From a checkpoint of a small mixture-of-experts model trained on Wikipedia.
Experts: 64 clamped SwiGLU neurons an expert, 4 picks a token, a softmax router.
Training: a variant of Muon for the experts, 223M tokens, 3396 steps.
Below are experts of layer 5 (counted from 0) of a mixture-of-experts language model. Rows are named router (the router's row for the expert), gate (a neuron's input weights, with its number), up (a neuron's input weights, with its number) and show model dimensions 0-63. Each number is 500 + 25 x the weight over its row's rms, rounded and kept within 0 to 999. Numbers have three digits each.
Before each expert's rows: "mostly gets" lists some tokens that are sent to it at least half of the time. This comes from a sample of Wikipedia text that the model never trained on.

# expert 32
mostly gets: " use", " life", " way", " information", " role", " education"
router:490474515487476496523476505482522494527459513509524468500503475495509505473516494534437530469477490477509484508515545501503529472502496515507519503490491458482477504497515546492515462527497472
gate0:501469518524534546521486501499487465500493471480528515450493475544528518491492508473476470511468498476531459503457472516511522471541516523501535472530504485448519528450485524482545493490482494
up0:505488536516529529494481511491495477510485471521528518458497488496511493493505503457485474498495489501567490517473490524496489455557529515497560495511478479451499506424510535538556509503491496
gate1:461469505512489456503502468529511508491519496537498485471502537537498528507546514515473544521444496489498480502502503462489507485513510494455550528494487489476504526501519521519492527511497503
up1:492465481512521482473509482528479481488488482553524505508470518494521516489522544519437505515463510494462496489462509509498499505521503481459554512493523491474476538516477487567473526550517465
gate2:532464500482481518525480511484477517486498534446503507470524482527551478494469457510472507519490497470487482470476545522495557452506508491515567541491554500476476519514472507533458530547533536
up2:535469511481525522496453542471505511453505509470497478503470470536518464501505494491476529490488554489456479496474534530506548495513520460526574551520560500514463507501482537553516492552494504
gate3:486526486470514485469496494466539529558516496528496535478511467491470519504486485506474449483496489515535489479477479524504492500527485452527511474536477500454510488534513488503507464524493514
up3:488490489487529504496481534486532520520503553519502518465498495474501492537468544496481480529520515518517463472502518517513501495516478469563496477477461473500456465522490504504594442499528490
gate4:517539497478526475483484499476471477505537536540529518529488533517528516496458528513503434505533485489524510488482511502462571468527481490468497562471488489489518480525492506476509512497510505
up4:507505481537497503466543464500443496520548536510532474507502536524504512490504540514520505498542497513490471499474523511529525522510486481526490551529470487495487490510507502519527544515492471
gate5:466474478479523536487454513501516507473540483487463540504523504514543522471494483512471493490498536505458490468485517462498420509538502489489507521494471499503476490506495478551516506489497484
up5:471496513481456524511469529519532470502521489470473513499516482506523511454512505496493531477498530522483506485513542474481463512519509479480528498499433510516504487512504479573501504525507488
gate6:518510532476540471544446465522517507496453484546480494527450540551523516534469504496492495530537454531532521526487525491509544502498495517498476511496476474523491480516525495520448474486513498
up6:472515518490534480537471491514527509545484468513506473523477519572511522526528463483488487542522481510535517517485512389516552523549515479483528499494514486512507538531480483525499459478523514
gate7:518531505487518501505499548547503480490500489506432498504527510518519494494481497539529469549484494502475491481531522503538495508523488550454548487485518521515473469504494494506502519514563483
up7:493519526452464502478516562538498454510490496494476566484493466508480506491466507495531508522512517466507494499491537495522474478553497498491522501519473537508481474489453523487503505540519505
gate8:437544505484506464506481506516477486516457489476495476487524510487503489484469481482484522462530495502500517486484496516468510506522520473505503478463494500473459456529529505485541497487523515
up8:435537487484512458509465526518487496514464456502478492503493526496520550494476491476517521479490509517475521526471502513468495553518530470524502464481477520504507468504502483497521507500549506
gate9:531508497519481528531437475503509523525482470507473479537506522487492513488499507510454500532517527505516508484547521486502483515564462521512515544524496513502496497451514502500487485478485478
up9:501512511541468535528467456497517517499500485500489470516486547527493501466466471498521519518537531498486491478527531508518445523555452501502528548490515477540498487478473524503484447477520491
gate10:520477505521507486509514491516521495478505488523485549457492527539490500475477496527500524462466467466520497458511496483519550494502515466481545493550530528468542475456531500475555520505549526
up10:506521530517479476488491486495548507496492488501497504480468547501526510521518496514554499511531481482527492495495522507501526467526503442492540502502524523481503493530497483495554514482540537
gate11:456503554512494499485497496549484479504533480516505451505451478539554523490519472514497514501493464517465478504482512488509594497446497482509456488470493532478452519508458530510468493503505508
up11:458538522544477523507516536532535481515496480521531497476432488552517520500470475467494506487513512537496480460505492521516521499466507480517498494473474571494502537481477485494513495493532499
gate12:498516562479467494561503489461506504492551498483523489469454529504501515557532488482525506529481493528484468458513516510496518541506543532497523488467484496473513508483461447516503488517499500
up12:487515542485464478521502485477518510494512483504509502488501528498519506545518492502514541546518472528483492440549527487494469509503535514503553497487490489475518496489457475529481476524510451
gate13:482489502522562497481517534509527476539524518475477422498457495509508460421586506533437499502523506533565521494495495497486502462504518497516474560522503521519477534535494509466502515522501500
up13:455460514496556529494532536494505496531478499481484487498502458524478471476531457515433527522501530507517503493549484470530519498481498499533488510523553540484465491503494522482460499502519495
gate14:479476518463499504514549484502517507490448512441533516474484476526528494545553515483466492508483504471482493510512503533518520508499496515513507471484486502506490483458446526477500536511459510
up14:472527542444473461516537501510516526497473487483539473472485504526514530507544499525465488524514506467501505513493502533516528545505479474532524488491441534513490464474475501472504536475467504
gate15:502546495512475532496497481529522471456482511488513497507486542513485522473459487488493542474497492511505510499520502497474502509500525449467504487487441475451498517516474501505483569503476479
up15:478562512512468548482489525519492490455513500500489546509462524500498525486476509487489494497502488509502519504506523508477500517503503440502548478503500441527541479506506496545494508495499471
gate16:530506496513541529473516478480504533542481466470515506466520506492521528497515513486495493513516558500455473520514554450491502518505490479507467513495510489476491484515488478482493500523480482
up16:463485511490545477491474535562548506478463512469458499485491469497523491511473498496498511486490512510480513493539547455532497540500500515513517481508450529567470492458501506493504502494527532
gate17:509488525508490455465535408442523518487468505486493515514493469503516522487484510503510484451500480480544484465505471527514506485488477481466507478500491491503496518509497494493505488490472546
up17:508510524511479502490544448414526502481466504481504514515501478496466525495492524526479423458481462457570518467470452534490476505497478496482487492488492489507487502502511482526492473474466503
gate18:482480554550515518467494523502514537482502488504492472510451477517494507526483465523491485483490514538550507492486526491483503465528490515509496518487520508509510448493458506516499458544485491
up18:484516540532511515468498509514504578505516500495487462520452518519503490534538457535514507523507480510547513490470539464486516498531495523476508502454478495525500444507462507512475499504497499
gate19:499540488503502494503494505484514524467477563517490476519484538434510527520521464521488474484498467480547457483483487495539500530482497517515460522498506535493522511499512496519492534494482522
up19:479502482470507472493512474479516460488452470491491499530495464444483514515475482521471499482512483539528475533485517509534556521511474506528492535504518488530494490479519478524513481535484509
gate20:523501495504520491525508482545516495449536504451560520495476553489546553469507510531489512497490518480496532468501514488510509491478501470513545510459510520456488495531444517502460501528559488
up20:527476509493521473519482531492511492538489515451576507487471524499491512509536511539520526488530497504489515478493525517511536480506468495504488526459478525415505502527424488524483480514546481
gate21:499469511484499522474482526516550514520475492485481500526528531526483479535494468505485501480514506507510505478530499493511491533490497477535535481500528467514473480536499474479466525481573493
up21:486434487523466490499493505543510522521467484489522488489529504465458511532502465550488531482517485487477484511535528503505512486528475482497512517497509456532477495554456489493513492477521521
gate22:480493488503491502507475557456475503486483533519490440475501516518485520480477507496495526481468467536523545496511502510527486510485522519425500500506512516446496515535491468510440505505553511
up22:468490496530475490496464542471479500491489505531489453488545539473475475515488471497498522466520449522517510462503507515521505500516520470499524481492490496492522522476510498503468471520559548
gate23:507500500494528474465510516543501504516487502502524519503485539493511520518485500537495500540471486529417559514506508504466545434499502508517539518556503493436513485493497491495502496480525496
up23:506476489505499454481526534566535494503498500482499514497477510488541479511519489498497522531494492515502504518504494502526519491503464488488535509513499538521528493506502480506498528487512520
gate24:505530508543523491555490520481482477517502534482506538514518454545486535503491538491500472515501472519456513497436517515522522481502488498492513465495503503540515509498491476497443522486500454
up24:493537535525550498511493557498487504540511528512492525494486454540496545471496530483484500516521492500470548498423517530491519470506461479490539508470516497519515505479466515502481502456529439
gate25:512476505489505447500484472502482521454484517549504499536506500493530501472478470554521506527503463521536492484493549522495493525505483480454530455444492483484504535510473560455551510514495541
up25:488471500487498494506463492555474509498484516529488450524497500516503535438509465546521519512460469482554481487521540523482499523491507516494541499446499476441506507490467561454533514510497530
gate26:523493468515487492464526491523477505517501497514483503546464516490533527516494496499446510511502518513453502489497493475480518469504517553527485503499513434453483497497499557502491470470494468
up26:491506485519502501499514510501507494522512532510487500553459518471521513500521487482477517531474537502473492491505516447493554442496501539516484505543541467477475480486519526523497473457512489
gate27:532505509491521523551498494457486487467525522506429539447485490513548489522520514562499499543473519470530510502502469521513527479492539468476484488539493503468523488518486524503507498491480513
up27:521511517517500506543492496501500546481498522497464511457452467501539517541526476555515493544473515497531496509512495512506527507459516514504508457565486524470511454534460510506504508509524535
gate28:511490522511523512503474474476500485454509490497530489504521513453487537507485507494431493521492511507520540476493500490488494515516491472488529503464501499514502515506462523521499479485538507
up28:494510535497508498496523483496501501478481484517522477489526489482500528476465525486459504501498517507517486478515525461521495517502477470470532497449503476507523502496468520535492463512497541
gate29:464477522523511489523509523544525499518492500470544489528508487519506523467504504466459528501496479481481511513500465486489518528501503494492506537490499456551503521553436492530482496494573519
up29:457514521524490497511480509515505487513487516512522505520497451478504494487496534466464510505468474457466441498473481528532486489503502492508518527479480523547493498546463521504532515486547514
gate30:489480458504515510528518475512547501488489475516541541495481496461530528464525501500525485497522506492494467502494544513524545489545470460504531522506525501483489505529524529473512489494535549
up30:487479488495514516551501482537515514536516438506556531534473508493538555475503523500489541496514513500495493491467528481540535460528486486507519522505509517476524521502465531483493471497536492
gate31:486538483514558473505476498503498524479496542460486500479507547523538474539507510510512529530489446502441509495499504468453486498457567512452483485482484513531500514462510510494481491529454473
up31:498502490502526460509509485505499550499499520421486495466484538523505500529491489449516513507468489488495480515496506492440466488465563487469503502481487488523484480478528509497504493548461473
gate32:512496482488536465521536485494500472474517475494516490504475513498498504504452510524449522505518548513516458503469526476494473498516527510494501484533498495480514506483480470490501491532477510
up32:497501482498517496517496530496511481498504427474520531485448494473478487533489508505515499489522535531551497475480512506505475489519532484478545504512460490510518554478504484487471516531495549
gate33:492511501558502497460509486501494524467530489508485532513487485500527463491478482491497519478451552517529509482473545484519518503500486513474526488490515490504480486513459532480504513484510510
up33:514481508512510479441487511482487526471528491547485515533509501543517473506476495493488535505467585539525496530491509486512509498508481512524493494478514487502487470512480551504490518507509466
gate34:514514492543490519482490501493528507517503524481526458459510527490506526498501479499492505522505512486457457471441507491496531528527517511479479499484481493505454494476503509475524484513499479
up34:510495472527489557506504528476509490530502517465516473493528527474475504510481479457447493519485525481464504497466505504440511488522558497489533489462512502505530521499495504477525461497521492
gate35:491541522518450528488495493516504476520514514516481504482467500494491483529505497526487518529517508524517484458494475497555473483450537512510458454474512501456526500526468464480495544521494498
up35:509536524517477540488496493508475477536502508501491498475491458476482517510522521518478494513514502521499534462469446477570495477462519510512487490479491493482478502533475484488490493495501492
gate36:514491506461477434493538526533486488521533522518469503507498500498523468520498503497493499513502543454445471494537519523515510499494491510500516478535502447459478513511480520507496508485503509
up36:475478519486497466514508515491445485537475511506497478479516495497534477507506483458517515522502521474495487487516544515496507440501448537515495513517484459454488525531443511476482506488517534
gate37:538492519514478493508422497544495486491472512508483491507498467511470528457552532489443526528447494525505503511534509503492519506510526452480529560470524477509468479506503521477542479461535491
up37:533464512518482504508464496554470504477484509511470518503506471486486545422526535503475511493450497516523521563519498490488515496539502469474523524469519478496486494463523488485511477465529499
gate38:509488532493534544521487527501538522474499458488501514512467480496553452517484532460477486514500531528502449475515527524565485520532473461474540541522482518518441493503503484494497501499511553
up38:508496546490521522535501500501521507464484464450495508490482504540523449561482519461503507486538527532501448466538534537504527486500506471483539536523481553519467466521520464495497540478522523
gate39:489517518473527474524514498515532493493486486559517517473464488504443516477508511488491511509514507515484512456475541535503509532533484513524503512454505541463497516473478496457486523524505450
up39:463517486478530483530529513501546490510496467536515513494515481479463492536472503498482513525553508516492498427502555537503519533530471474533495526454477543495487454521490494440500494506530469
gate40:493467495491515458498462509473501521511491524512524512515479486511543557558480496522505501485512512527436495472507574495504520528489503502508501490533508486530478551506496515457473528508519498
up40:507472486507526460494445500509497496508492488457534548479502497530553514524495474519512494485503556494435498494496569505475545509502493537509481505548510491530491531497506504468502509559519520
gate41:474496523495491518494505497538529491448493530486496466503489504520506484479536502504472503498470518476497495500525454480482498504513493527510517537477467482488495498492508561470513491524488503
up41:484471510509550467482496499518519525447460487474501495511500509510477491470480558519511535520474521494508541481523486455470494497513530528538538503474498462485528503483494554463479483522484485
gate42:508525474528520551488485515510515515459473552486481518504501526483532526468562468483509481506501481535497496522552467504485540470489494487494520476470479525514513539522438474478518454458514504
up42:449509469472480482529493511497506495461488520525495485493530451496478510507510470489476482538462477484525499520509505521467557436502506490466529498512488486539544529517474473476521474441520504
gate43:523480478535515527500517461521492476457463521521523502523467547515500494453488489484485527486466504468514504508507504488495513530460510500487485534463503501496471479517486501481488506542471500
up43:518530486538531554495526486499489444508479503508510492533461535513521448462492485474490528507488526494514500488522504485484533528464501502462495549487482506503494498538511506529507490522475510
gate44:583486533518497453518489510494515449489509486488458504477455561526524534482526549489458457491492516511517477473467546509488470493504502524481512506526504492510505496508491479469546485535495478
up44:570489532521549493488489509481515456512478514470453476504464542463486491474538520511470527457512512482501493509468528519494481466503516500496517525543490486520510502521498478456490525497487484
gate45:495512564531470487500478515476524506511476457513541561472507516489552504504496516543493492516523521491549513535506500501458500494489485481531518469552457560526502459472513554504509491491456473
up45:491520560526474502501471535473539500532489464488511549471501545522518483510494476544531496497513483507544496479482490505475505491503490470517514453503530524507467478500486516474527482474434522
gate46:460497497488485493500489512489498506499496515536484485535486473501496468513496426492517521534446506524489488463505497494478501503524504487484516488451518546520523495535531515540514478528514456
up46:423488527494495537501515497498505493481502519516494496517471494474509487518500431489506522538474543513467509492482507489496515540542468470500547496501514538537538507535506478517472498449486486
gate47:512499416528511478494527501469496488537489504525495525516497512501475502457513525522512520537512506481502469504529524532518514496545503485543503540524467530482458499499486504511475529518524500
up47:467511430542511456547508485481484490533484497512513517480505521534501492530491472529511517523498512497528476492507476506524485488527516532521508542464526520523477502498486528470505551490499464
gate48:504472532516458539504470483488487509523516482561458492480479511544554528430496515495492563485518502474503474508516445488520529530497474532506536478488472475478528529544456453501523471465506475
up48:478497505510508537512467485490497528533527507560458485486486526540547561443504532494488540475517506499498532486526467498478527457513480517500509485475461487496515519533487484499529508471503496
gate49:504448501537442452510504497537482503471499491509496534488502471522495537493495481480501509461510483486531493466505517546512557513492529449522500522486528474541515532475484490538483484523520517
up49:478461446512488478485528507497486477523489440496493537507531485528501497508480486525514491461523526485538502505539531509507555498477500483514538506490520458507525539509522509546491501539474512
gate50:485481509482495468519512531461495489500528488480483493489492461484461476504523533502512495519530527524516500506492540516499512517501503562524478508478496462495511496506508503534543458520511476
up50:503511529526493501506546534471545493496533467501489520522490473487491465494497538488523518519528488532534480502502557527513526511484486512512503514500484446517510492499476512540526479526519506
gate51:456496490491508499492503528509494452483458525489463488420507499495525485538538555533516546547509542538492522529479523486476556435512496522515482475486522533490506524501503478522480519493526458
up51:462505442511502497514503515489475490495476544546453518426503508529487522483508539498498493528500494511505513482517494475490541465494500492532494515492509525476523490461524510475474509512532474
gate52:482530515491506521480475542529478472513530510513476462462485467523509483462487493505518472511542472495518489454500526516536494521496483486483426510521505459460452505487514496517497532534467520
up52:493506517485464443475496514511479493514521574496479448484449450504499463491467576470537504492540497521508518503496559527567517496511495513508461541544486495512482487482492502473505506522539500
gate53:511505533514513482491534471467447511487497478526482520527459507522545510528468506523500481506551516516498499476500547493515523471496491497513468483481517538525484498541442455501505504525546519
up53:505487511519509486502540495461489507485484489471486487536467521483503529501527519500496526479527511528487542452493563459487540454486475478502498496483494534505521508543476490483480489532497516
gate54:508469461481494495465561498468519478524513468518521504504487551489504538524519500526514519505522515531497538451468543509501518506492461517476520503494465525461503483530524486506501490463499517
up54:543449489491489483471564503499494512490540449500553504515463551502482521494513485530523475522490504538540501487498550501516516505466458524475504478512451524494519483492494485520491531492480572
gate55:464474506478435494535553505515479505487503472522518510484516517497502516498511522565474495505532521510506519519547513452499499460501465498529492544493570514503473491493537517474481464479491497
up55:455472471507463487564548492523524485469519495515505493492486543491505529483509515547444509511538504504508498500548504465502515462505505460485492564466513513521498487477507514523457475456510455
gate56:491494512515487491457497501508488510496481517474515528498487454521471500515513505485448493495473513473500501479514509474496518478513484477515491513499508477558465500524495526498539458437483453
up56:505513525552486502434506506463500503532499510481488534493461471514485500542485491518443497497519502468489505464498515486532487519515531466521528477508463527487505504516481518515523533485497451
gate57:444434490486513517555473496497481476524505497545492471529528507509442479528513518506477506474506542527503508506491472536515532490511526514471500550509479508482480503498500525483478491464477491
up57:505498481463513468539474497549533504520508469577497479538498493500505479502509545470513481497531502499505481499475536482505493527550530474485532539504467530481479474479497519499475524491510517
gate58:481505546481489521513476493525496480478485523464515469527482459512510483538526460550469528490519521540496484482481527452471483505532513545500524483484504484478494483550483494492482470492492502
up58:502502527487466499547455485484507507498478439463521489531480446494489443516501492530478541507528490509478531495529525485510518523510545512523504502501494464514497515517502475452508478470511460
gate59:520532548513530489486497498497510484450491545467514510470511482521467455515493487510530540440488474518492511479495527509516475465497531462498474516518545479515505512505488547538527533526523465
up59:505542533491495489528516519502512507447545521475522483495471517521496482523473479522493515499492464536514543480485517500490491470495606465514512449496545516559528502520496528522539497537485482
gate60:509466543489492519482445529497518459527533489526476557534468512456497520509458476526487490487512485479514509475521468508524500489486470497451545487524489504501517451488538553515560454463495507
up60:531479516488493526513504483480463465555574510506477533527472504480497493508467492479468486501498484515524476472468476535524510512457486521499520498505482480470528451477556499517518514459482502
gate61:478494515520481477531457490535486499465525539492562489454500550454542530458520485521445542497534466490499498496498514535478494498499482464524486512523489511512474476495482506491542513450522474
up61:458492539528478494509464487537482534470515511522517516445465506462527538483494499510481500489494477524507524478539500507510489490520490468517513499539470517497519470475476501459522497466565502
gate62:486494487523521471532527527489497471505528505469526514475502472435474498482502483485478532531521490539518439468483491488487527532541517478473488498524538455490518432507549515464502497427538493
up62:525512518522511465507548527511490489511518499458514501485485468474465509462494519480488525522503469565515508443472502520456518507523523534494512516496511483511532424529536508462430494485532474
gate63:477481503447531555495466490494480467479520487483516510491479524540530520496488510517472500490493528514512485487498485481507484495482511450510469527453509493514476471474457542522499535452504542
up63:498513500488516546498500481491471486487521497512516493525502499519524513502485480530484528513506503537539505510470502504479525494474528467520455517496480488538509491474482565489510494488482549